config = dict(
    n_experts=256,
    moe_layers=[1, 2, 3, 4, 5, 6, 7, 8, 9],
    normalize_top_k=False,
    balance_loss=0.00656,
    lr_router=0.00226,
    norm='rmsnorm',
    tie_embeddings=False,
    optimizer='soap_variant',
    beta1=0.95,
    beta2=0.99,
    grad_clip=1.0,
    seq_len=2048,
    train_tokens=514100000,
    steps=3923,
    dataset='wikipedia_en',
)
Below are experts of layer 4 (counted from 0) of a mixture-of-experts language model. Rows are named router (the router's row for the expert), down (a neuron's output weights, with its number) and show model dimensions 0-127. Each number is 128 + 32 x the weight over its row's rms, rounded and kept within 0 to 255.
After each expert's rows: a language model's description of what the expert responds to. This comes from a sample of Wikipedia text that the model never trained on.

# expert 18
router [201 103  85 123 159 122 174 131 162 101 147 125  93 160 156  97  66  72 202 155 122  56  74 125 151 119 135 101 133 119 100 120 122 143 159  83 111 193 134 114 142 148 107  71  80 107  96 139 116  88 167 102  57 122  96 197 106 194 152 114 101 149 117  99 145 174 100 120 123 106 117 157 117 153 134 115 147 160 146 109 144 102 123 119 116  81 119 123  82 110 137 137 111 106 102 108  64  84 129 143 168  71 162 139  94 183 149 137 129  89  74 151 156 155 155 147 127 146 103  97 122  70 123 152 147 163 105  72]
down0 [181 108 102  99  90 146 109 180 134 237 162 142 170 139 137 147 112 123 165  74 139 145 160 161  93  65 131 119 181 128 127 100 108 169 125 152 155 141 158 130 148 169  90 121 112 140 120 140  91 128 151 122 129 132 100 137  97 109 197 142 131  88  87 105 186 175 135 102 135 111 170 120 139  39 134 138 165 109 150 162 151 145 151 111 101 146 190 162 107 133 110 138 120 135 130 104 132 128 103 120 157 133 103 184  67 141 168 163 161 137  95 168  83  67 124 125 130  56  95 119 113  94  58 137 156 165 115 176]
down1 [177 182 113 138 134  89 121 148 103 129 138 131  55  99  93 167 111 150  77 138 129 116 113  93 149  92 205 130 105 159  76 143 134 120 107 163 143 135 132 126 156 125 163 162 115 133 138 146 105 166 148 133 204 192 125 164 141 174 157  55 113 147  96 138 128  66  89  98  60 143 100 107 130 111 162 120 136 137  79 105 120  95  83 166 141 164  99 170  75 101  91 148 165 110  93 110 138 131 179 153 101 134 107  97 117 123 128 111 135 181 134 119  95 121 120  83 177  71 142  77  45 108 188 137 140 105 117 128]
down2 [128 120  89 130 139  28 103 146 118 146 133 146 107 146 164 113  97 126 112 153 102 167  87  63 132 167 159 116 103 125  99 151 144 125 101 114 123  83  98 153 131 124 139  70  91 167 160 115 180 152 153  68 162  63 170  96 128 137 102 103  94 160  86 117 157 107 124 183  93  96 186 137 119 125 204  90 106 116 114  93  96 138 102 138 177 118 132 129 127 120 150 145 117 114  67 166 124  88 141 133 129 124 145 109  61 178  88 188 137 142  29 102 120 114 134 108  77 157 152 146 123 143 108 118 118  73 126  80]
down3 [150  64 106 105 116 142 110 118 135 104  81 134 105  91 173 150  96 148  94 150 158 134 188 119 134 157 149 126 130 128 148 131  70 128 143 129  85  93  72 112 136  97 145 138 161  93 181 131 110 102 100 126 119  64 145 126 159  95  91 136 155 105 111  84 201 107  87 110 117 125 148  95 132 147 106  84  97 120 115 128 119 186 182 136 144 131 122 164 131 179  29 171 109 194 163  84 152 161 139 165 160 146  94 137 173 149 117 118 159 135 202 156  85  93 163 123 124 122 102 121  71 183 108  74  67 127 114 136]
down4 [ 81 196 100 192 165 106 160 111  59  98 150 120 131 119  79 112 148 187 103 149 107 133 111 111 150 137  97  91 143 107  91 133  99 141 121 108  95  90  73 145 134 122 143 141 104 104 108 199 184 216  87 165 114 154 114 120 139  97 118  65 119 145 107 168 120  95  94  76 125 110 135 175 115 138 139 161 109 147 118 118 210 153 100 143 119 152 161 133 138  83 127 146 130 138 103 117 149 146  84 137 121 110  82  66 140 136 162 158 127 163 103  97 121  95 159 176 116 140 137 100 127 181  67 116 107  84 178 196]
Inner syllables of foreign place and personal names, such as Thessal(on)iki and Ta'(z)im, plus concessive words like although, however, though.

# expert 51
router [141 110 151 150 110 193 147  96  89 110 101  73 129  91 153 105 133 187 164 174 139 111  84 135  72 119  66 154 118  77  85 142 111 161  48 134  71 100 153 137  68 121 107 192  86 131 167 119 132 134 140 139  96 185 131 175 143 128 111 115 131 163  99 138  97 112 115  93  53  58 130 148 158 169 147 133 115 147  96  86 158  89  73 176  89 175 151 130 157  80 130 133  78  99 119 154 150 139 183 139 155 122  86 129 134 118 109 147  86 141 180 120 117 168 136 120 132  81  82 133 130 127 120  92 140 131  97 130]
down1 [106 160  93 127 120 162 149  74 196 151 129  69 167 140 149  57 113 104 123 151 153 178  64 104  85 161 128 107 123 185 162 150 130 138  88 110 165 129 137 121  90 114 189 168 141 136 125 120 128  98 125 149 114 116 142 135 119 154  70 121 111 215 129 146  75 127 122 109  95 195  86 152 117 101 130 118  48  88 145 166 132  98 131 147  95 163 103 107 170 123 129 102 118  63 137 155 120 130  73 142 133 189 121 104 124  78 203 107 108 165 136 114 125 129 141 120 148  84 146 152 102 104  67 107 134 152  71 108]
down2 [ 66  98  89  98 104 124 148  86  79  70  91  56 122 132 136 123 124  83  85 127 117 197 124 128 133 128  75 121 123 157 113  92 123 146 110  93 115 153  85 137 107 171 125 131 150 105 113  97 135 104  89 108 101 126 158 101 168 155  97 160 157 135 128 155 174 105  78  70 117 108 133 148 168  98  56 111 146 102 181 154 122 199 128 132  98 135 120 114 153 177 221 147 158 119  91 127 179  57 132 159 140 197 158  95 136  89 114 121 109  81 126 134 109 156 130  84  99 103 167 144  90 103 125 112 147 121 157 175]
down3 [166 137  85 105 132 109 103 141 126 121 115  95 160  83 143 174 153  96  87 140 124 109 181 160  89 144 158  83 125 168 136  80 160 102  50 128 116 191 130 132 125 161  91 109 159 166 203 127 129 133 128 142 138 108 178 137  52 102  91 142 116  67 148 169 187 120 173 143 154 120 160 100 105 150 135 140 142 128 137 124 153 131 111 128 112 144 157 181  83 117  93 132 163 101 130 179 153 150 171 117 134 161 135  86 140  68 146 138 126 182 141 164 228 145 135 173  62 128  89 134 134 199 116 134 151 146 119 165]
down4 [118 102 144 120 105 127 120 199 152 117  98 101 114 115 150 172 130 134 116  74 156 129 171 115 126 133 106 144  66 160  86 168 123  95 183 154 145 154 119 169 108 117 127  86  89  88  99  80 123  65 115 102 104 116  93 149 135  72 157 164 145 137 125 144 113 125 147 159 210 103 112 135 104 150 132  70 189 118 146 117 159  98  71  50 135 112 121 110  54 111 167  52 109 145 107 142 127 117 136 148 136 200 163 104 122 106  92 105  76 121 162 170  67 119 158 110 195 155 158 136 119 141 124 160 167 154 159 126]
down5 [121 191  87 132 144 118 149  90 146 100  90  66  87 115 155 169 142 138 153 141 145 105 124 145 130 150 121 124 141 140 133  63 168 116 121 117  93 126 139 132 147 147 100  71 134 159 196 146  95 125  88 169 181 159 104 119 126 148 147 223  94 105 165 181 127 159  64 222 115 115 127 105 181 136 120 144 173 114 130 146  96 142 123 140 159 124 138  46  98 101 150 145  79 146 139 175 124 114 180 116 193 109 115 153 161  68 110 118 193 105 113  92 129  77  95 127 101 112 118 158 109 149 147 141 173 108 145 116]
First capital piece of a non-English name or title after a pipe or line break, especially Indian film titles: An-thichuvapp, An-uradha, D-ukey.

# expert 16
router [106 148 140 162 153 191 146 124 117 155 154 108 112 136 107 144 142 110 206 110  49 102 108 109 146 212 132 104  93  88 104 107 126 138 153  67  98 123 145 147 143 152 123 109 113  51  67 125 115 130 151 140 116 102  88 133 139 209 113 145 105 168 139 153  89 159 101  73 110 128 103 152 121 109  86 142 154 109 148 125 164 171 112 162 152 155 124 101  97 123 163  76 103 104 112 107  81  85  83  71 152  46 152  87  95 182 147 155 133 135 100 135 112 106 177 158 174 127 104  99 130 138  86 132  69 115 122  91]
down1 [137 215 111 154 168 102 118 126  93 118  94 123 127 183 132  83 106 121 119 134 146 109  82  86 124 102 109 120 111  86 139 140 177 122  39 158 113 138 121 167 149 105 124 167  66  96 138 125 107 137 201 123 100 138 170  65 132 131 118 153 118 126 120 122 112 130 100 106  99 100 147 127  82 110 176 133 132 150 161  92 100 165 112 149 107 122 115 173  91  57 121 140  66 107 137 145  76 152 217 114 118 104  93 214 157 120 146  95 147 115  60 184 141  98  90 143 129 138 168  73 106 141 150 157 104 114 111 123]
down2 [156 139 110 181  89 108 118  83 137 109 164  81 155 124  53 123 115 104 132 100 123 147  87  95 123 196 150 112 134  89 149 122 190 122 119 157 148 136 106 137 107 188 108 102 164 155 145 103 148 114 181 169  73 166 111 119 144 139 126 100 102  88  80 175 181 167 161 195 145 160 132 164 116 118 103  95 152 149 100 149  74  89 160  90 167 134  96 155 123  71 137 142 133  75 156 139 105 108 175 106 147 109  69 126 138  79 199 166 177 114 157  88 126 139 136 138 128 120 112 159  48  81 118  95 154 111 112 119]
down3 [132 239 157 147 106 134 104 129 178 170 139 149 133 116 195 105 150 170 147 141 149 128 166 125 120 129  72 135 109 134 172  92  92 180 134 183 129 149 164  95 149 154  88 159 132  94 135  97 186 112  97 120 144 127 131 140 110 148 112 148 134  80 123 131 108 116 121 114 148  40 107 124 111 116 107 155 166 181 145 136 131 143 161 123 135 141 162 150  70 122  41 144 108 135 111  95 141 151  87  82 129 132 103 148 150 144 105 137 116 151 100  96 178 171  54 197  83 136 114 121 212 148 117 108 140 136 141 188]
down4 [118 119 128 126 141 182 168 140 107 157 144 182 114  53 122 127 167 210 127 160 110 146 144 185 131 140  75 116  75 119 106 125 149  81  87  66 109 121 107 147 116 155 115 140  93 102  89 142 116 127 104  90  77  89 162 156 133 114 135  79 145 134 113 149 181 161 133  48 152 173 134 160  70  92  81 151 139 179 146 128  83  92 175 124  82 138 102 137  89 135 174 166 130 115 111 117  76 154  96 127 140 132 124  52  86 136 102 142 111  79 128 127 140 174 153 148 120  98 128  97  85  81 101 112  80 100 169 111]
down5 [ 96 124 102 148 138 147 128 117 122 198 173 120 112 154  82 110 179  94 107 129  97 119 207  76  97 190 113 128  93 178 128 162 133 111 114 112 136 152 147 158  98 125 150 128  81  91 140 179  79 129 147 177 102 116  88 126 129 117 112 167 141 144 127 133 135 131 174 121 143 161 191 142 132 134 162 121  53 109 187 161 108  51 145 122 113 128 122 128 123  93 144 179 119 155  98 134 152 175  90 177 130  55  80  57 115 156 169 133  83 107 135 160 179 145 137 115  72  68 108 104  86 135 164 106 124 164 126 142]
Middle or final pieces of foreign names and words, especially -os and -o (Solomos, titanosaurs, Santos), plus starts like trans, Los, Mus.

# expert 19
router [141 128  93 129 146 120 182  81 162 113 123  63 105 120 177 161  99  47 140 110 113 141  98 141 166 124 108 116 100 168 152 142 112 156 163 118 164  91 157 147 147 167 126  81 175 134 138 118  91  59 132 152 146 111 107 111 203 150 140 158 100 131 143 129 111 138 101 137 172  88  97 156 103 200 139 138 160 133 102 142 143 150 113 105 104 138 144  58 102 129 128 102 163  94 109  86  95 198  60 156 158 106 135 115  95 161 131 133  87 126 127  92 173 196 154 155 189 182 139  88 113 150 139 110 102  50 105 146]
down0 [ 93 128  80 136  62 109 157  77 162 134 121 144 139 129 197 143 160  91 108 116  91 162 226 140 134 112 169 135 144 117 111 122 107 172 134 152 108 132 181 152 109 162 101 105 156  94 105 107 130 136 189 178  78  37 107 159  90 137 199 102 148 156 107 147 124 134  98  93 118 147 117 117 150 126 136  84 125  88 142 216  97 126 146 122 127 101 178 150 113 179 139 104 120 137  71 110  95 118 144 150 140 129  99 159 110  66 128 134 146 139 160 116 171 129 153  69 119 109 129 156  95 143 120  69  90 150 108  67]
down1 [102 147 164 133 117 143 102  97 208  74 116 103 104 146 124 174 141 116 190 106 190  90 152 145 108 152 183 132 120  70 100  88 157 218  66 197  81 167 134 112 116  99 129  54 176 140 187 160 152 145 116  55 132 146 141 127 127 139 159 138 167 147 126 135 121 130 125 140 110 124 136 108 128 101  96 131 121 129 121 133 110 123  94 168 121 148 214  93 104 146 109 149 105  96 162 105 134 129 103 123 127 166 160  94 132  85 162 141 162  79 114 139 164 113 159 112 104 201 103 124 102  81 181 100 120 119 153 141]
down2 [131 123 110 139  97 104 120 171 117  54 109 168 172  99 136 173 175 119  62 124 160 112 160  98 162  69 163 167  67 101 129 165 116 187 130 123 132 115 134 119 112 156 161 181 103 120 102 157 148 119 160 103  98  98 137 127 108 101 150 109 144  87  60  98 105 170  95 126  95 123 110 163 102 154  93  80  77 102 206 118 139 151 173  93  46 154 115 153 109 118 135 135 118 165 157  89 174 132  72 118  98 147 154 162 138 146 119  88 135  91  90 128 138  58 169 163 103 129  95 120  81 112 117 149 118  85 168 104]
down3 [128 132  89 108 186  69 109 138 113 135  98 136 140 199 150 191 183 143  94 103 130 128 116 168 123 130 134  91  65 113 119 101  84 145 136 128 118 127 147 127 183 138 186  47 144 103 108  60 113 198  97 125  98  98  90 117 148  92  78 126  96 143 101 151  59 108 124 110 114  80 118 122 124 170 137 104 156  65  91  91 108 106 108  94 136  84 122 108  83 148 147 161 192 118 113 150  91 148 156 150 102 147 128 121 168 123 170 149  62 154 129 114 118 120 143 141 152 168  81  69 104 137 129 100 160 161 152 175]
down4 [100  70 139 149 169 151 107 119 146 114  80 155  84 177 130 108 107 122 170  59 125 138 102  69  86 135 194 146 125 133 148 143  98 161 167 132 144  62  78 151 147 147  97 127 116 155 163 128 110 168 183 131 140 105 136 113  91 146  82  94 193 104 133 104 149  84 113 148  97 144  96 145 172  88  63 157  99 136 116  59  54 130 114 161  94  69 147 168 126 108  85 163  89 175  97 150 137 128 121 148 141 155 162 140 165 179 161 121 185 123 163 141 136 113 117 113 129 132 127  95 135  94 103 189 165 150  82 120]
Inner letter pieces of long words, as in ninet-e-en, thir-te-enth, volun-te-ers, Coleop-ter-a, plus opening parentheses in footballer career lists.

# expert 55
router [ 44 146 196 106 171 196 127 155 108 153 112 132  66 148 165  85 176 106 147 122  83 179 109 128  59 120 176 161 167 168  89 153  93 159 166 116 166  69 126 115 164 183 122  68 145 142  91 144 102 117 177 133 150 122 112  89 169 147 180 115 114 113 113 126 165 156 100 140 105 117 129 145 128 100  97 156 118 123 113  74 170 141  97  86  97  98 110 120 178 114 140 154 118 156 182 106 120  93  64 107 155 107 170 132 133 160 163 112 149  93 145 157  83 152 135 125 131 107 115 153  91  97 112  99 122 107  63 112]
down0 [ 80 131 119 104 144 136 202 164 137 107 135 158  53 145  98  92 108 131 145  88 138 105 132 140 132 130 102 146 123 117 134 154  74 191 150 180 175 124 138 123  94  53 141 155 237 157 144 143  81 155 135 135 101 180 113 123 113 139 120  99 172 179 156 139  93 123  80 107 115 145 142 164 131  88 143 177  83 166 111 124 130  90 150 183 103 105 195 162 139 178 140 140 183  96  89 143 118 172 115 135  78 146 151  63 111 117 128  82 139 135 146 113  93 125 140 139  82 118 137 117 108 152  87 129  71 164 140 153]
down1 [101 158 136 136  86 136 148 112 127  88 128 112 157  58 160  93 156 158  93  84 120 157  62  87  86 147  95 132 113 131 127 126 175  78 104 138 154 111 143 139 118 144 133 172 139  98  99  54 112  99 159 130 143 110 118 120 102 140 127 197 115 143 143 154 117  80 154 148 156  97 145 162 158  60 126 144 151 113 189 133 142 156 118  92  79 116 109 121  58 138 157  75 152 150 148  63  85 201 148 118 116 191 140  80 114 150 124 122 145  82 157 100 134 226 100  95 107 131  88  95 122 120  89 151 143 100  97 170]
down2 [161 110 104 137 139 118 109 117 147 113  69 172 117  66 134 126 100 125 124 194 157 146 139 123 162  96 116 182 168 126  97  97 116 110 187 172 136 128 114 141 149 140 144 135  56 159 103  99  99 124  90  69 152 100 133 109 185 176 124  94 132 124 135 189 156 120 183 116 130 159  69 112  76 112 122  70  86  75 109 144 146 104 147 163  75 120  90 114 104 119 104 182 170 109 154 126 174  99 104 168 101  61 185 133 172 119 166 124 117 119 150 163 156 175 143 143 141 141 100  69 145 123 152 145 179 122  59 149]
down3 [163 182 109 142 158 141 173 101 127 110 133  96 188 158  98  90 102 104 116 114 161 139  77 162 150 120 163 127 203 135 131 170  40 166 101 135 164 180 140 172 116 133 135  49 104 147 164 110 124 166  59 115 177 161 172 124  91 148 157 136 167 124 137  81 135 127 129 138 140 115 141 137  67 112 137 102 136 126 106  87 114 131 143 108 113 147 136 140 173  69 113 167 188 174 141  81  60 163 139 107 153 181 133 145 100 109 111 153  78 157 114 104 114 124 133 104 153 156 106 168 106 125  88 158  91  95  63 147]
down4 [ 33 141 107 138 140 139 125 122 127  99 127 146 169 131 177 103 153 191  90 160 148 176 133 151 172 156 182 100 122 104 114 179 126 127 148 192 101  88 117 123 146  98  80 149  55 134 173 124 195 115  79 126 116 133 157 141 109 142 121 121 122 115  95 138 141 177 127 106  54 113 117 144 142  86 182 118  91 114 154 101 147 129 117 139  22 111 176 150  71 129 167 118 154 129 116  94 196 160 131 114 128 122 103 130 116 121 139 134 164 122 129 183 134  77 100 122 126  75  85 101 110 155 165 107 116 118 104 189]
Small numbers in sports career lists and stat tables, such as / 2 / (1), plus number words and letter starts like eight, Viet-n-am.

# expert 58
router [155 172 117  95 118  96 155 138 119 174 177 110 107 130 158 100  94 106 159  78 162  94 155  84 148  86  92 111 136 109 126 146 119 100 165 200 190 137  79 129  94 149 110 100 104 131 128  78 199 178 150 172 108 152 149 102 108  81 164 117  78 115 119 133 112 130 132 106 177 118  67 136 140  99 167 149 100  97 122 132 105 100 121 129 123 113 140 108 134 145 142 154 147 124 108 116  95 159 101 121  71 233 163 123 149 116  88 110  79 165 115 168  45 115 144  94  72 130 135 119 130 145  94 114  90 174 193 169]
down0 [167  85 100 123 140 148  93 117 119 100 130 120 113 118 123 117 173 155 125 110 189 160 130 144  86 116 125 143  72 135 193 108 135  97 133 126 163 174 127 152 146  68  88 112 122  96 185  86 109  74  70 157  80  92 124 151  86 106 106 160 163  92 124 127 201 104  55 125  81 132 100  81 143 139  96 165 168  95 105 111 132 128  88 104 140 159 147 123 129 110 103 140  97 147 145 149 136 179 162 120 136 113 183 146  87 133  91  53  69  89 130 142  87 131 114 132 162 112 161  97 187 127 110 143 168  77 106 204]
down1 [151 137 131 230 156 120 113 113 144 150  97 104 197 151  97 164 165 159  94 162 158 132 177 188 101 157 136 126 151 119 141 148 221 126  93 128 143 151 195 171 134 149 124 141 118 187 190 103 169 119 152  67 145  80 104 130 145 144 173  78 111  97 165 120 150 132 159 122 134 117 107 115  88 120 113 107 141 142 187 172  76 129 178 177 153 157  74 147 108 168 108 139 131 160 115 118  97 126 197 147 158 116 105 126 124  98 133 146  93 100 180  80 122 150 139 106 127 112 109 118 126 103 178 113  69 149 120 147]
down2 [113 122  85 100  83 126 138 133 139  63  82 112 103  87 162  85  94 133 123 237 135 171  65 117 138 127 123 133  63 117 105 191 189 133  76  80 162 136 153 147 148 117 133 218 107 126 187 137 146  99 119 164  74  76 136 154 116 133 120 163 110 152 195 162 129  88  82 108 121 154  68 124 137 112 155 111 156  94  96 128 105 145 135 112 150 142  50  82 121 125 178 117 117 128 120 172 132 163 163 132 142 156 142 134 144 123 155 153 157 112 104  94 156 132 125 142 140 159 121 163 149 118 173 129  72 146 122 130]
down3 [175 135 138  77 118 121  92 102 127 164 149 121  97 160 143  96 150 122 141 127  97  57  74 148 195  54 142 166 127  98 141 118 162  89  93 102 141  76 195 148 110  92 199 108 144 179 145 150 120  85 162 143 106 124 110 143 122 173 118 139 171 163 120 121 116 156 132 155 143  48 130 162  81 132 127 101 171 160 127 141 116 128 116 141 118  76 163  74 130  99 175  83 107  84  90 151  95 111 172 197 161 172 158 188 149 187  76 125 123 111 133  88 122 145 143 125 157 158 130 133 102 137 153 118 138 107 175 148]
down4 [128 138 106 126  91 155 102 120  80 127 109 141  81 149 207  67 144 129  47 127  94 130 144 118 188 117 149 134 126 108 141 109  95 142 116 137 113 164  97  90 151 132 159 123 106 158  82 138 139 103 186  69 137 128  99 116 151  67  91 120 121 175 140  82  90 129 123 118  82 116  71 115 148 158 128  86 109 162 162 160 159  54 139 113 165 139 155 134 166 131 141 128 110 110 102 138 124 153  86 112 124 128 151  96  75 117 114  93 138 116 158  85  89 147 141  83 181 123 174 184 164  68 183  63 167 147 125  54]
Final pieces of English-style surnames and place names, such as -son, -ton, -ham, -ford, -ville, -ez (Hammersmith, Cottingham, Álvarez).

# expert 35
router [152  94 175 148 120 186 138 113 106 150 141  83 131 116 129 109 140 108 150 109 101 135  82  80 156 153 172  96  56 161  93  93 122 139 149  80  96 115 161 115 152 157  76  95  95  79 111 144 108 149 174 165 174 144  94  90 145 181 145  91 166 170  93 161 131 174 129 126  72 127 112 193 101 132 124 132 143 154 142 100 153 137 126  63 151 152 120  81  85 100 113 108  98  93 126 105  75  95 107  80 141 120 167 156 128 207 111 149 208 126 130 107 147 161 130 126 164  68  95 133 106 130 112 163 195  94 103 125]
down0 [127 122 128 103 124 111 100  99 148 130 122  92 113 138 112 145 123 138  74 176  98 106 115 128 207 163 160 119 116 126 101 147 151 180 123 147 128 114 102  94 105 129 148  89 208 115 182 144 119 147 152 101 224 106 138 159 120 115 177 174 149 159 172 155 148 171 118 114 149 101 195 114 101 112 130  96 137 147 125 120 188 128 120  85  54 141 165 106 111 102 104 139 110 141 157 121 110 122 177 126 132 156  91 139  99 153  91 214 168  99 114  57 151  67  74 192 146 133  89 128 121 145  87 171 145 178 124 129]
down1 [155 126 128 139 131  98  99 161 175  92 144  97 132  97 140 131 150 113 177 125 121 188 134 157  79  77 127 132 160 117 133 148  64  88 141 149 171  70 143 106  67 107 130  99 139  72 125 128 153 121  90 132 169 214  69 112 169 134  80  92 106 115 139 137 154  90 114 141 105 131 135 188 125 128 137  88  92 140  68 102 141 130  60 167 154 101 101 185  86 120 137  78 104 119 145 152 127 133 146 149 149  77 125  87 135 117 169 198 140 150  76 151 178  82 145 152 155  91 184 125 133  78 123  99 105  81 130 163]
down2 [ 90 160 104 125 145 178 158 148 185 111 150 113  81  90 135 119 148 140  98 124 119 108 152 136 128 220 122 156 131 214  77 118 147 138 168 150 132 121 181 135 118 179 134 147 100 116  96  66  89 156 124  81 158  94 165 127 117 143 137 164 185 161 141 179  98 124 141  80 116 165 163 149 104 111 132 118 132 102 119 125 131 161 177 162  85 150 142 102 110 140 111 119 110 110  94 140  84  96 124 152  67 170  77 109 112  89 195 105 145 146 133  90 146 118 196 109 185 106 103  81 143  80  84 130 159 136 199 111]
down3 [149 190 109  91 138  71 145 161 105 153 169 111 154 189 114 120 182  79 143 141  92 110 138 141  97  87 168 134 139 109 139 163 136 111 141 136 153 143 112  94 151 139  81 205 163 113 162 110 165 153  71 153 108 124 179 148 123 122 147 118 164 130 148 126 136 137 160  94 142 168 140 101 101 144 181  80 146  86 197 199 151 137 155 130 123  89 200 105 151 122 148 103  90 141 125 124 183  88 127 123 110  56 142 139 132 133 178 194 186 179 106 102 167 159 147 103 108 119 171 146 133  80 134  98  87 165  96 139]
down4 [106 147 197 116 123  80  98 148 133  85 134 143 140 113 154 137 149 173  75 133  84 127 155 117  60 122 104  99  87 100 101  83 125 131 113 127 112 133 176 108 154 125  99 141 112 196 155 148  94 105  86 111 165 104 131 105 123 169  74 105 155  74 120  98 109 156 144 113 110 151 155 109 133 122 144 166 141 167 135 139 101 130 117  97 110 175 151  64 119 134 191  82 125  95  67 155 153 127 115 117  88 129 112  75 169 134 132 184 157 110  85 113 130 134 100 125  48 104 123 137 144 152 224  37 181 121 161 123]
Short fragments in the middle of words, often in foreign names, such as d-ow-ry, dom-est-ic, Urug-u-ay, Pl-ov-div.

# expert 62
router [110 109 114 119 144 153 127 138 194 146 172 120 140 142 138 127  63 137 203  96 141 109  79 117 145  77  86 171 149  92 123 175 122 152 114 130 128 170 157 123  87 232 115 114  86 124 129 120  98 100 197 105 110 146 103 129 107 161 141 145 139 172 111 134 148 168 107  96 155 148 177 124 130 133 146 102 136 174 145  83 134 165 123 114 136 135  98 156 115 133 101 122 139 101 101  82 178  78  74  35 148 102 155 152 101 136 137  76 138 130  67 138  95  58 118 156  86 168 112 146 117  57 115 126 131  92  86 116]
down0 [155 129 171 123 108  94  96  81 114 116  43 147 124 128 133 132 115 103  98  80 110 122 148 121 161 163 118 126 143 141  94 135 110  80 105 169  95 136 163 135 168 114 145 129 116 133 187 178 174 132 123  99 121 103 155  76 178 166 176 146 132 135 107  93  91 101 174 139  69  66 102 107 143 157  95 102 101 123 126 106 137 131 117 204  85 101 129  75 131 154 136 101 116 150 169 113  84  96 180 103  86 188 127 118 168 134 109  83 130  98 134  80  72 121  80  81 144 198 124 118  50 121 141 159 142 171 176 142]
down1 [ 71 117  89 162 112  93 125  66 111 132 114 126 104 141 129 183  91  81 139 130 111 148 103 105  91 165 152 162 156 127 192 103 102 114 155  79 171 174  27 169 127 166 122 140 121 120 134 101  73 133  90 124 153 103 143 119 172 145 111  89 176 154 119 106 177 117 112 125 149 109  93 120 123 161  79  72 105  59 134 152 119 140  70 178 140 163 107 148 187 130  85 130 143 167 121 134 149  74  66 186 118 107 116 140 117 142 183 169  79 145 102 100 101 134 138  93 159 105 102 125 169 172 152 124 121  98 162 120]
down2 [119 166 119  96 100 164 104 136 132 136 119  98 141  93 196 109 153 129 163 126 117 106 156 125 150 116 123 144 115 129 116 128 133 152 135 137 127 119 114 137  77 103  82 115 154 120 190 119  51  96 102 112 114 153 157 152 168 110 154 205  83  67  97 130 144 126  83 109 123 116 138 119 184 106 123  88 145 132 138 218 124 129 147 143 176 104 138  69  68 118 107  81 163 154 129 150 155 160  95  84 169 135 117 156  79 118 184  91 166  81 141 187 115 168  60  75 138 123 189 131 127 183 162 123 119 118 197 102]
down3 [110  87 111 146 126 105 134 166 163  66 157 150 120  59 129 134 185 166 101 177 112 163 122 131 153  90 105 179 133 127 138 110 147 189  81 166 133 159 113 113 191  96 118 117 139  75 156 107 192  73 144  94 103 114  79 111 142 125 156  86 133 162 170 112 126 146 141 151  95 116 128 175 128 129  68 131 107 117 183 172 189 117  78 152 156 160 114 123 132 111 114 102  56  91  94 130 102 176 104  99 187 134 174 103 111 138 114 174 137 114 103 132 157 145 110 145 105 171  97 148  74 155 137 113 115  61 148  69]
down4 [161 109 135 109 115 129  88 133 100  87 103 150  57 172 110 138 105  62 122 107 107 150 129 190 106  83 106 144 126 150 124 126 127  97 135 145 224 127 126 103 145 135 120  89 100 158 121 167 102  72 136 147 124 134  83 154 139 100 133  96 188 128 174  86 110 126 134 164 215 110  52  95 159 118 134  84  93 144 118 123 157 149  73 156 138 128 140 104 150 116 145 136 107 117 164 115 159 136 153 128  80 129 168 139 134 132  73 198 142  86 194  91  93 174 125 151 178 148  87 131 122  54 165  97 133 125 111  88]
Closing or mid pieces of words, especially suffixes like ic, ian, a, e.g. Metacritic, Hispanic, Santa Claus, lesbian, Soundtrack.

# expert 46
router [110 138 103 144 114 194 172  96  52 139 129 171  75 103 158 166  76 173 171 109 129 112  92 106 146 118 109  81  73 146  86 151 108 151 150  97 131 171 133  75 191 136 139 114 104 127 120 113  99 178 173 126 102 110 112 155 109 110 120 108 159 153  62 116 137 134 159 138 102 119 166 108 104 141 133 134 124  77 140  90 124 138 101 143  94 136 116 121 127 154 124  99 140  76 111 104 106  93  91  96 143  77 149 143  85 134  94  91  82 186  87 145 174 104 132 180 185 144  88 136 159  44 102 149 107 124 151  41]
down0 [140 131 140 126 107 172 119 161 128 123 143 135 188 144 145 168 118 128 112 103 102 111 184 116 110 200  60 155 182 188 101 107 136 148  81 128 121  65  79 153 161 111 176 137 119 141 129 150  93 184  98  75 114 165 114 145  96 118 134 135 138  90 130 141 119 129 138 151  83 127  90  76 171  92  87 134 132  88 176 172  32  85 101  73 107 153 118 165 109 137 122 142 189 146 112  84 154 117  86 111 108 144 160 106 119 109 124 118 120  74  91 198 147 157 116 149 129 161 107  82 158 118 133 175 125  97 140  67]
down1 [113 125 146  90 177 121 170  72 111 125 159 166 100  75 175 104 156 161 210 149 162 122  91 123 114 130 103  92 119 110 154  88  61 115 106 148  57  83 115  85 157  67 125 108 173 100 147 142  92 129 149 183 115 139  86 145 183  73 148 118 159 144 155 113  95 129  70 146  55 108 117 134 121 151 137 157 146 136 105 113 187 153 117 128  97 127  77 113 153 118 151 132 113 123 106 158 162 130 150 167 116 144 121  72 156 215 142 135 155 105 126 178 161 148 137 129 101 150 150 122 144 129 159  48 155 151 167 111]
down2 [ 83 199  81 173 179 119 164 105 151 181 147 127 142 194 106 159 153  79 170 118 106 117 162 133 122 115 108  74 152  81 122  75 150 127 167 165 169 162 169 142 107 158 100  72 175 163 127  86 148 131 186 148 163 104 149 123 105 135 101 103 140 130 103  85 106 185 181 134 102  83 171 161 158 142 120 139 128 115 183 127 132 112 111 169 102 136 167  92  83 113 126  89 114 119  78 130 145  56 160  88  71  82 102 126 103  91  91 103 123 120  82 114 127 132 108  95 105 100 104 121 154 131 116 133 141 185 154  80]
down3 [ 70 149 160 172 117  94 179 113 128 135 127 171  82 137 118 123 131 115 101  73 124 119  88 145 132 122 162  95 138  86 104 156 113 130 115 166 113 129  82  88 105 126 123 104 172 133  73 134 166 190 151 136 103 150 147 135 167  61 150 110 212 119 103 102 107 157 144 111 113  68  92 149  69 111 162 137  85 109 182 132 165 145  90 102 119 189 134 176 161 142 135 149 165 122 123 185 104 113 113 116 126 124 104 132 154 131 100 135 113 186 153 173 146  82 132 137 100 156 175 157 113 126  11 129 142 196 128 105]
down4 [151 130 125 118 116 145 147  71  96 117  77 141  72 120 114 105  73 127 153 121 172 126 193 122 109  59 100 158 153 142 119  84  75 168 136 155 118 132  52 104 111  95 155 136 157  86 145 152 155 125  93 126 159 187 130 153 125  96 107 137 120 115  94  85  76  90 118 178 104 120 165 100 148 111 129 145  79  70 126 120 134 109 125 124 188  84 172 174 116  88 150 144 173 115 158 104 134 149 126 120  98 103 130 151 106 115 110 125  77  79 137 141  46 131 160 117 100 107 106  42 203 124 138 100 146 161  73 154]
Middle and final syllables of non-English place and personal names and nationality words, e.g. Amara, Arua, Egypt, Arabic, Russian.